python train.py --hidden_size=128 --d_shared_expert=0 --router_z_loss=0.001 --init_std_router=0.0291 --init="normal" --decay_shape="linear"
Below are experts of layer 9 (counted from 0) of a mixture-of-experts language model. Rows are named router (the router's row for the expert), up (a neuron's input weights, with its number), down (a neuron's output weights, with its number) and show model dimensions 0-127. Each number is 500 + 25 x the weight over its row's rms, rounded and kept within 0 to 999. Numbers have three digits each.
Before each expert's rows: a language model's description of what the expert responds to. This comes from a sample of Wikipedia text that the model never trained on.

# expert 14
Places and countries. Place and country names and their parts, such as United, South, New, York, County, and commas between place names.
router:489504492473516484519523556487471477525520470505539458514530485481451486505532539527497482488517494522502466498538488507517472500502498544489546495506523500531415467497503495506472473496519508463509534489503536464519500524504494487490514510518537517472456482477473541496512523472482525565494463533488517534509479512505506534521504442491521496541516475511450521486491517488512499488479
up0:488508495496482439523535492436506512483507526533528472463508494493525538521484486466508512537486509479518485511484485490449487524497448488509494523558501517465537486519521533487463502508497520518515528463508523491521538543452525513573487517501477528475527536515520509478516498493481499530503470496531510469507547463512515499547495512526487478495513468480474526521495497494504506449485
down0:495484500490511530490512488553511522524489511518461528493503525516485507485453483554511472474566474523470525503500488531513525486474501489502535505527533513537501491504522485524558518498488472504550468487507497508520487486473501485476509517545502480470517487531435518482501486490513493510512514518467477497472490522480404497529502502504527504481450520486447465495493500538472498526516

# expert 10
Lowercase word starts. Lowercase opening pieces of words, such as comp, tra, dep, in, and species epithets like car-olinensis, dou-gallii.
router:499488476458502500480504541506490488513515502471525459500535523491478481480538449533494482500505491569458472503547492510520494513524459499490561482507551525550465510498508481526501487459539533478496532497516537467504528497455496465506523504517496490465519459491490544506528483506494489514477474525535491544504503454515516517494519516515506486517503480491451491467516491471524507520457
up0:502466475506496476467498470508460510476530506474474511491512480465516506515513492559522497516534520519542490510478516468477480550463496517503470485477469533504469499475510494485542541479516493473552548478485549525524537512469553497515537499493498508532485504504513509488524497509473521516517501498536534526525505530519533474502513514486488533475480521467479546525500473480510524565546
down0:501523503517550481499483509498522503523516442452526506508483495513471501503528535488517514510513473490462531507504506461543483469503494538482522488531482488514493461527537567487520511481463525491474466475563496528471530493526504493515503482520451489495484550502515528525500485491534487531492490501491521479457523525488509500485507507493481485543510483522561459508489519529441464530511

# expert 2
Mid-word vowel pieces. Short vowel-heavy word pieces inside a word, usually right after its capital first letter, such as B-i-ological, m-o-at, St-e-ady.
router:509520494494514469479530479533495467510491464493459481461499519501504498506490499491516508510481550528465480481518480478513511478495553468482490507489440484480530486529542508526515462520511494483516493488514465502526548506524513504489549511544522493506499521480455466470504557498511492503566498459493514545531501448461484506491533496505486475486508499501475488568499476495546520470515
up0:473457521514492456468505513488511488504471488522480492537493498493532491513485525521505496533497520498487475516466468441498511507438512462519508524494490460541466467510524531506480435523495509507474466521474491485538523510454481485445524518536518526499490521484481467496477567571475492524527515492507526497516512506488487547498494471510491474466489497474483489520500477530477516482497
down0:511489494488496502513511532493462503442488484540486496511469526477521477485494509496527490484486499494510548483487517484511474455504467510503495469532499493482493472452482534485535491485505523549483483477483503552512484427487455477554490493493489498528514489500514484570494479506509480541519492519483488498461484491525504506513477495503498467498522506492480477471490538469401540485514

# expert 12
Capital initial pieces. Single capital letters or first pieces of proper names in tables and lists, such as B, K, H, and l inside compounds.
router:520532500483493455496493512495493492488473555532481501493468509478529554530503507522487487515527486464540480507502504485482455535491502512523509495509509470550471490490488499487487497507562525532506435494494468505481467494510533501503532495503530507505499491435498487482464459591506512506493555539479532503516501471504489513502518514512505487491496520490484522518497527433481519517532
up0:483521457512509506425535494521501475508514536501515514480527517519484512500479494494478530475527468526510441483457502549507519524511515491518528500512492500499511491508469469516444525494506530472527473506494490463472468477506512463491448521531512472518500461495501526468511535489549517528557529488500481443510485517496458527492511545539494483493450505504479531497499513494532495517513
down0:542473493497459489508467507495484496520486547516443544509529499486501523539499535508560477498547487494476500509493512521542563508536509498493502450499449536479495526502481498533500487483478522577515524495498491520486496506499527488486489528506502496458516560500470525460484493500505472501529492446498497506481472465521470507548474525494522532515499500451511511488512495522520504505501

# expert 9
Verbs and clause links. Main verbs and their inflected endings in narrative, such as was, were, is, died, wear-ing, dec-ides; also commas and that.
router:500508463514502472511487464467485500513506468475474502487543498455460481496467517456477501501514488515481499579489494428483511552514483493493482480516483555485514528529562494505520510490499498520487499515520491500525554532453492515503499508510486409478535524490527471476470495486491510498475490472518521483511502510500498479500516489498487513503539515487511509502527564524514501484526
up3:508492487508498473513499437489515505482508559495526482502468498509482538515466500514505518485490517483477460542477497505476505498501516496503563508516516494493513512481513502525472503521528510512545461479486473488496484471512466457480587506516479540484528488480504502487475475484534518464474528498509521503518520530446505568512534494540518527500472472440499496481465510471525492481527
down3:507462545509517505517479501490503485490499522508499453507493477529519515461495505494508518500426531507517511503521482514455470493518499495523531510461529511473511516518511467508537471487503489458488480508497515544472488449514570512498551503438550471500477486509483497520494513511521478489477488485517471464486530503490455465500475507534492475523533512452493507491495484490545433495493

# expert 1
Verb stems after to. Early pieces of verbs and adjectives, often after to, a or not, such as dis-m-antled, to sim-ulate, to e-at, phys-icists; also would, can, not.
router:466496507503477507455484479511500506515486510497535508514475461515515524554521484471522508517523470549470480492477490529461500513512581530491560488476477518489492490494501473514487503454514506497474512501516549484512514526508510493498494514518518497490526527527522498488458463481511522484536572501488505514507528464488495477507466426509519462490539482491494495455482498450510502524467
up0:515542505553503505487491510474500511454446538516545532489535510502490510522492506533489505532540493490477488498548509535515491498488465492516476495506473558486483523497499460506471508503517531543552512419517486518500475505528501528537472490534459495518506493530533489500489460525530555513477483523513512490502547483517494457509481457475474503494487499503503486491487503477476520461496
down0:486478509521518475505506505496483516521479532507516499456533493483519495510573533518499514502507473493473494534472485466476493526492532474513504473491516465482516517488493481487492494545491509467445525449494499496500467524485495428515496527488438476541483514546456466532533482458504491433507466475492495537467524499501543512515490504491482515482487465519512496511493532488484475496535

# expert 11
Vowel-consonant word pieces. Inner syllables pairing a vowel with l, m, p or d inside words and names, such as g-ol-fer, alcoh-ol, ecl-ip-sed, The-od-oropoulos.
router:529494514510451475511475514504507470516497534516453520518498480469492566525494517534484476495474429508535499493521447517479535478507510487559532510483505537473470524462500484500497514486512510474476475494533498482532495499499528497518483527455491495497487531524460494496488535482482488485518468483514524504527486527479484498481502588502511515491492480573512481536483501518488511501480
up0:500481500534474467478509484471458490496555519496538511513481508489526493514497513528483482503491461476538515479481466493498509523533508462491516469504477556517492522523526446549485496529461529515486481511497496480533509496469483457519457503499515496529485503508487439499485490479522545527491502500483476508460492521496461458414469496554474507516478465468501510483514489517498507511473
down0:473494517472452506531518488505505483450489484496527500499479484581542528466527506498554527505503485477546476493499512501476531503500537501458503482487487494493497493485508503537511496447510497474508472487499558515516544522499497503529575491520512523487503511513472475489479531548478522484523488515494494549509458510509513502473443467490515521487522509453505496464487510518484480483537

# expert 3
Determiners before nouns. Articles, possessives and number words starting a noun phrase, such as the, a, his, its, two; also the leading pipe of table header rows.
router:488501490462490527515495488472484520495489500477453522461525510485467546507540505457487509514465456457449506492521521510497497493515534517493495497496457507483516509558527480493524507509491513498528449447496537514519519489533501457512497491478493491480464456480530497504501511541493522511524481520466504484495498510498510514485573493510462521580526497546521488503499525469489506543496
up16:538510484479488506579451502523483467478488485477513523502485507495470505542485453511502489479533501536522508497524443526485518471521518514470447472524484483467488476497511474494512488489484486549525475500489467488451539498456471526497476495532511472517457535521543522483499507497496473494496509520470516487506491549493542515511496489501466544507533504494527499538538527530490496524475
down16:466533501498448518515512470519493456493507487473480434494508476534492543512458486484534555493498483530496513517501472537490444534517516510491484505482525528459497516516459492495461462482507479507505536485508520538524476513491468489490492528526510505525524472499472530530503510453541506477475496502493522527522493508535498479522498512506445504519494520475501454486467478542537464462522

# expert 15
Brackets, dashes, accents. Opening brackets before codes, units or degrees, year-range dashes, slashes, apostrophes, accented letters such as é and Á, and spaces before years.
router:508529503463498510464453518479471475499535515465494432485513508541509510484513472484495511491468506510533447502508539464486426531488459470493470498525483494517525503476500515504504505486534516533489524491506495455512486516550491494474494506496516497495505512523451552493494440505497514490488542528507501518570502526469548488493512507525473501529483487520516540469493493519497499522474
up3:472506437520516517536467453492453478517476517505460479510485514505506492480530475481496518522492533484498504501550492493477458500494489508485544531537537470546479525467527486489468459515512507496507482457464500495512486465532452488483545503537492529521473514489529507542486460497478522543529503481498512531498496536483490472507484489485483454447486455486517512499540532500504500499515
down3:496490490489506508482504500474488503506509480522531483475504496522480558485525515525470516450500483538505507488471555564489503472487494500540477514513487483506539556441515523516506528498495494435482463501466515433476514514491468492514514491519497492539450515484501490547543521484476516500533468491507506489520474540488522490477474506513473526517504532499521494483481512525464527543534

# expert 0
Relational words in infoboxes. Prepositions like of, by, in, and infobox or list field labels such as Total, Born, Genus, Preceded, Coordinates.
router:543498488515510510468509493414513466495473455515523484491472506493474520501483485512467486523415545525478508517497538519488543532509490501510508476470535473552446537536519493498484479518481517492481527508503517503520504511469487512497536518508497492498514477507490508490509503465526520495498518466461519491495499493536564519538486496497490528479426468533476483498503497504485491503484
up3:508521497535538511478497486541508495537463451529500466491502516460520496501485486445508497504549563508514498524488551509500530497517563523515520451473518466504537460474506500483507497498516449478470453471520515537539482507491504478524496484493509482500474489487510514507464553444472524513527479526484531499537519517508495503504467494489492519478482495484504495517511501510454544484516
down3:469504507459515521523529548470542503459539468495502534560498492513513510563499517466484499497504509477526530515525526514509493547513467464480514477481521500485543535534503466508476514516517456538541498483509486510534468514515512486488520527503479515511472521527487452504525493498478493460529493474475537511496511482465494465505510525483508539454518498526507489512503541482467510442522

# expert 6
Table and list punctuation. Pipes, colons, semicolons, dashes and periods in tables and lists, especially the colon in track times like 4:43, 5:37.
router:526502475479491496483500526497483477526547482478496471505501528486461491484532483514491471507519499549448468514544478495513501483524472507503554496510577517556463511530502478513495484463539532465494532490501534459502545490488490464493517507488503509469506483511475537482525466508508491511470468554522492544498483462497520488504505503517506474513502455482459500477499500468525495512441
up19:514490523516527486538480509509477459549521495498474488508493494464495517463517448522498451490488529497543499476492496505470501515493524490519513553519512508508462537478506487512511534504541495477517496512480488536546563474510500509481547517520524492464480513487471534541513517540505501500462481473511494481526515512444496499507474479492517544517500471535493530489538475443544528495536
down19:556479496472478506495458511536490481519494475554497501489503507472508548490551506498522451479492506493494497504509510523494503497492496458491524493495461512508490502526514504450522488494517499463463540534518511517511427501450502493523495514515493501552487525527559533503520524518519443496513489513534504531458502511519490514509493492447507503497490451481458506516466495483435473502495

# expert 7
Mid-word consonant pieces. Short inner pieces of words and names after the opening syllable, such as vir-t-ue, n-in-th, pal-ett-es, Taol-in.
router:508514499510482475490504467536484500525497500505518479505534510509529494534500498477500467492485524459440506496484463472516490528471464451502480488435499515531467445529503474546501460514492529572470470514497483433505496518511512528479499476470470499490516498501511532514520494526478501507496485504516501460511513493505493507565489512501496486504528534508486491466539550548507523473469
up0:502534530475468462485514532491499452514490496498467505485492522495546513520510454490506459463467482507500524506454460485517512480522549548511520494520473485573493539538498481522504500507535501526506470509470526495521513524463484523482468519461471530475504484489499526520474482528519512527445530471526458458488503511490510504466496484487509488515539498523564521494503477506524488493508
down0:534523528499515475489478527490515486510515491477509521474484482534542495466511515528510558545506473515520483476552506499487488445482483503502461486474511527524512528455478505499507497519562501492534502499502509478515504536549504527493505544494524516494531539523476491514487464493502501523476477535463438501493498515517491470477526540526494466466531559486524508508490464544474500532496

# expert 8
Subject pronouns. Subject pronouns he, it, she, they, there opening a clause after a period, comma or that, usually followed by was or is.
router:497501472484504487495505557508506479541541491479511464510523527482465478480509484522493461500513475555442471513539494477528510493520472481498535480499569481548477484516500478533466482469536524484497539482520552503495519492467482478501512510499499489464503465498519537492524462495508495530473480532521494540516494473496507517503518535506502475528499476486456483466500497453517499517438
up0:497514455501519535539529509491520519552505470467479518512520495478482547520491491490483474466515496509516510491537497499525477521446484551503557470483508502553494538463513502495451511514486512463486550460484508483508508477540500503495486523481479493460448501476537555490539464502464535475489499444498490504527488517472492527500519501489501513500479462531468500527503472515509497502485
down0:525481510516530483498474519458515517470495501527500493529487509513517510512504523483481538472523525480513548491516558519493483483490453515470489498451511484469519463510497484447493484537490485494485491529489489520537454477493514497494497500521523514567444502512498500499496514499514436520548526519502531490505470493500521459484481486480517500507543506486499542484480441528437535496532

# expert 5
Institution and sports nouns. Head nouns of named bodies and events, mostly sports, such as World Cup, Football League, season, tournament, War, government.
router:497499492478497510490517451518497506531500529480511513470537518507441470519489537482496501496431446527529501500502515499503463528509469541520488478522481509519456473479539496504463505516508492504499508481514460486506491511488496498486495501487486473504461440466498562484514498494520522512498489483488500534535489489475499533582514524496478476479516438505438526536492511495517489478481
up3:512485513482503511484528545509505526514453513487526500459547491478452492482491508448516512513499478549482538515481515504518549476486518502567536498507521511511460542499497467510508513510500500492443488503506518507499523488474537530492478506503539531508450472480503501532474499507469551529532509487471494499490527521493552535491477503521565450513520496492486533464495487509504463495488
down3:460503433551486516527501473498510497491481482521469491480481538536510519508528488520537450492479499528478493524477509443465488489491492513490504507503505515475508515497510506496497501477532486521535496485476567524510518532473469473464491488477444491496490565466529496491487462485544536508558514508505537492539486515516461490487477489516495479520507461460477494484521496525500524480463

# expert 13
Numbers in tables. Digits, year pieces such as 201, 202, 199, and spaces before numbers in tables, score lists and filmographies.
router:509510474463491498501492527511497479527524488480490441520517527488450485498538480528498465506513499564473459517541483508518498499532485496502562498497577503567480492501509484518483495454543522468499527495527536478497535498490480455499509513502484509466521458510483522490532492505510499512475473524516500542515486458500525508497516525503495497524519481492437501475495488474535493502455
up19:529491460479534476468510476499496516522495488452496498507510516465480541518509494475513501486502494526497495461561503537477506492489479484531494455450442491522504484499502506524468498528498537497489498459483506495476499535541473469516518509532556479480465516510437453508499480455487499518513498524498502510517423507513476468505464510484494529541473501491501536507496531521514531534499
down19:486507493515566518464463477476522467529504512495484525495537489502496504508476504500517506491492495478494502532464516523528490503478550493465467485517512474497541453485451518526494513490529523556516476530454471490472501540513492443556516529505495510533510486485490528523481529497492468518495447506488474476479517473450495517500497479513548515551509532545526519513528505519484516511513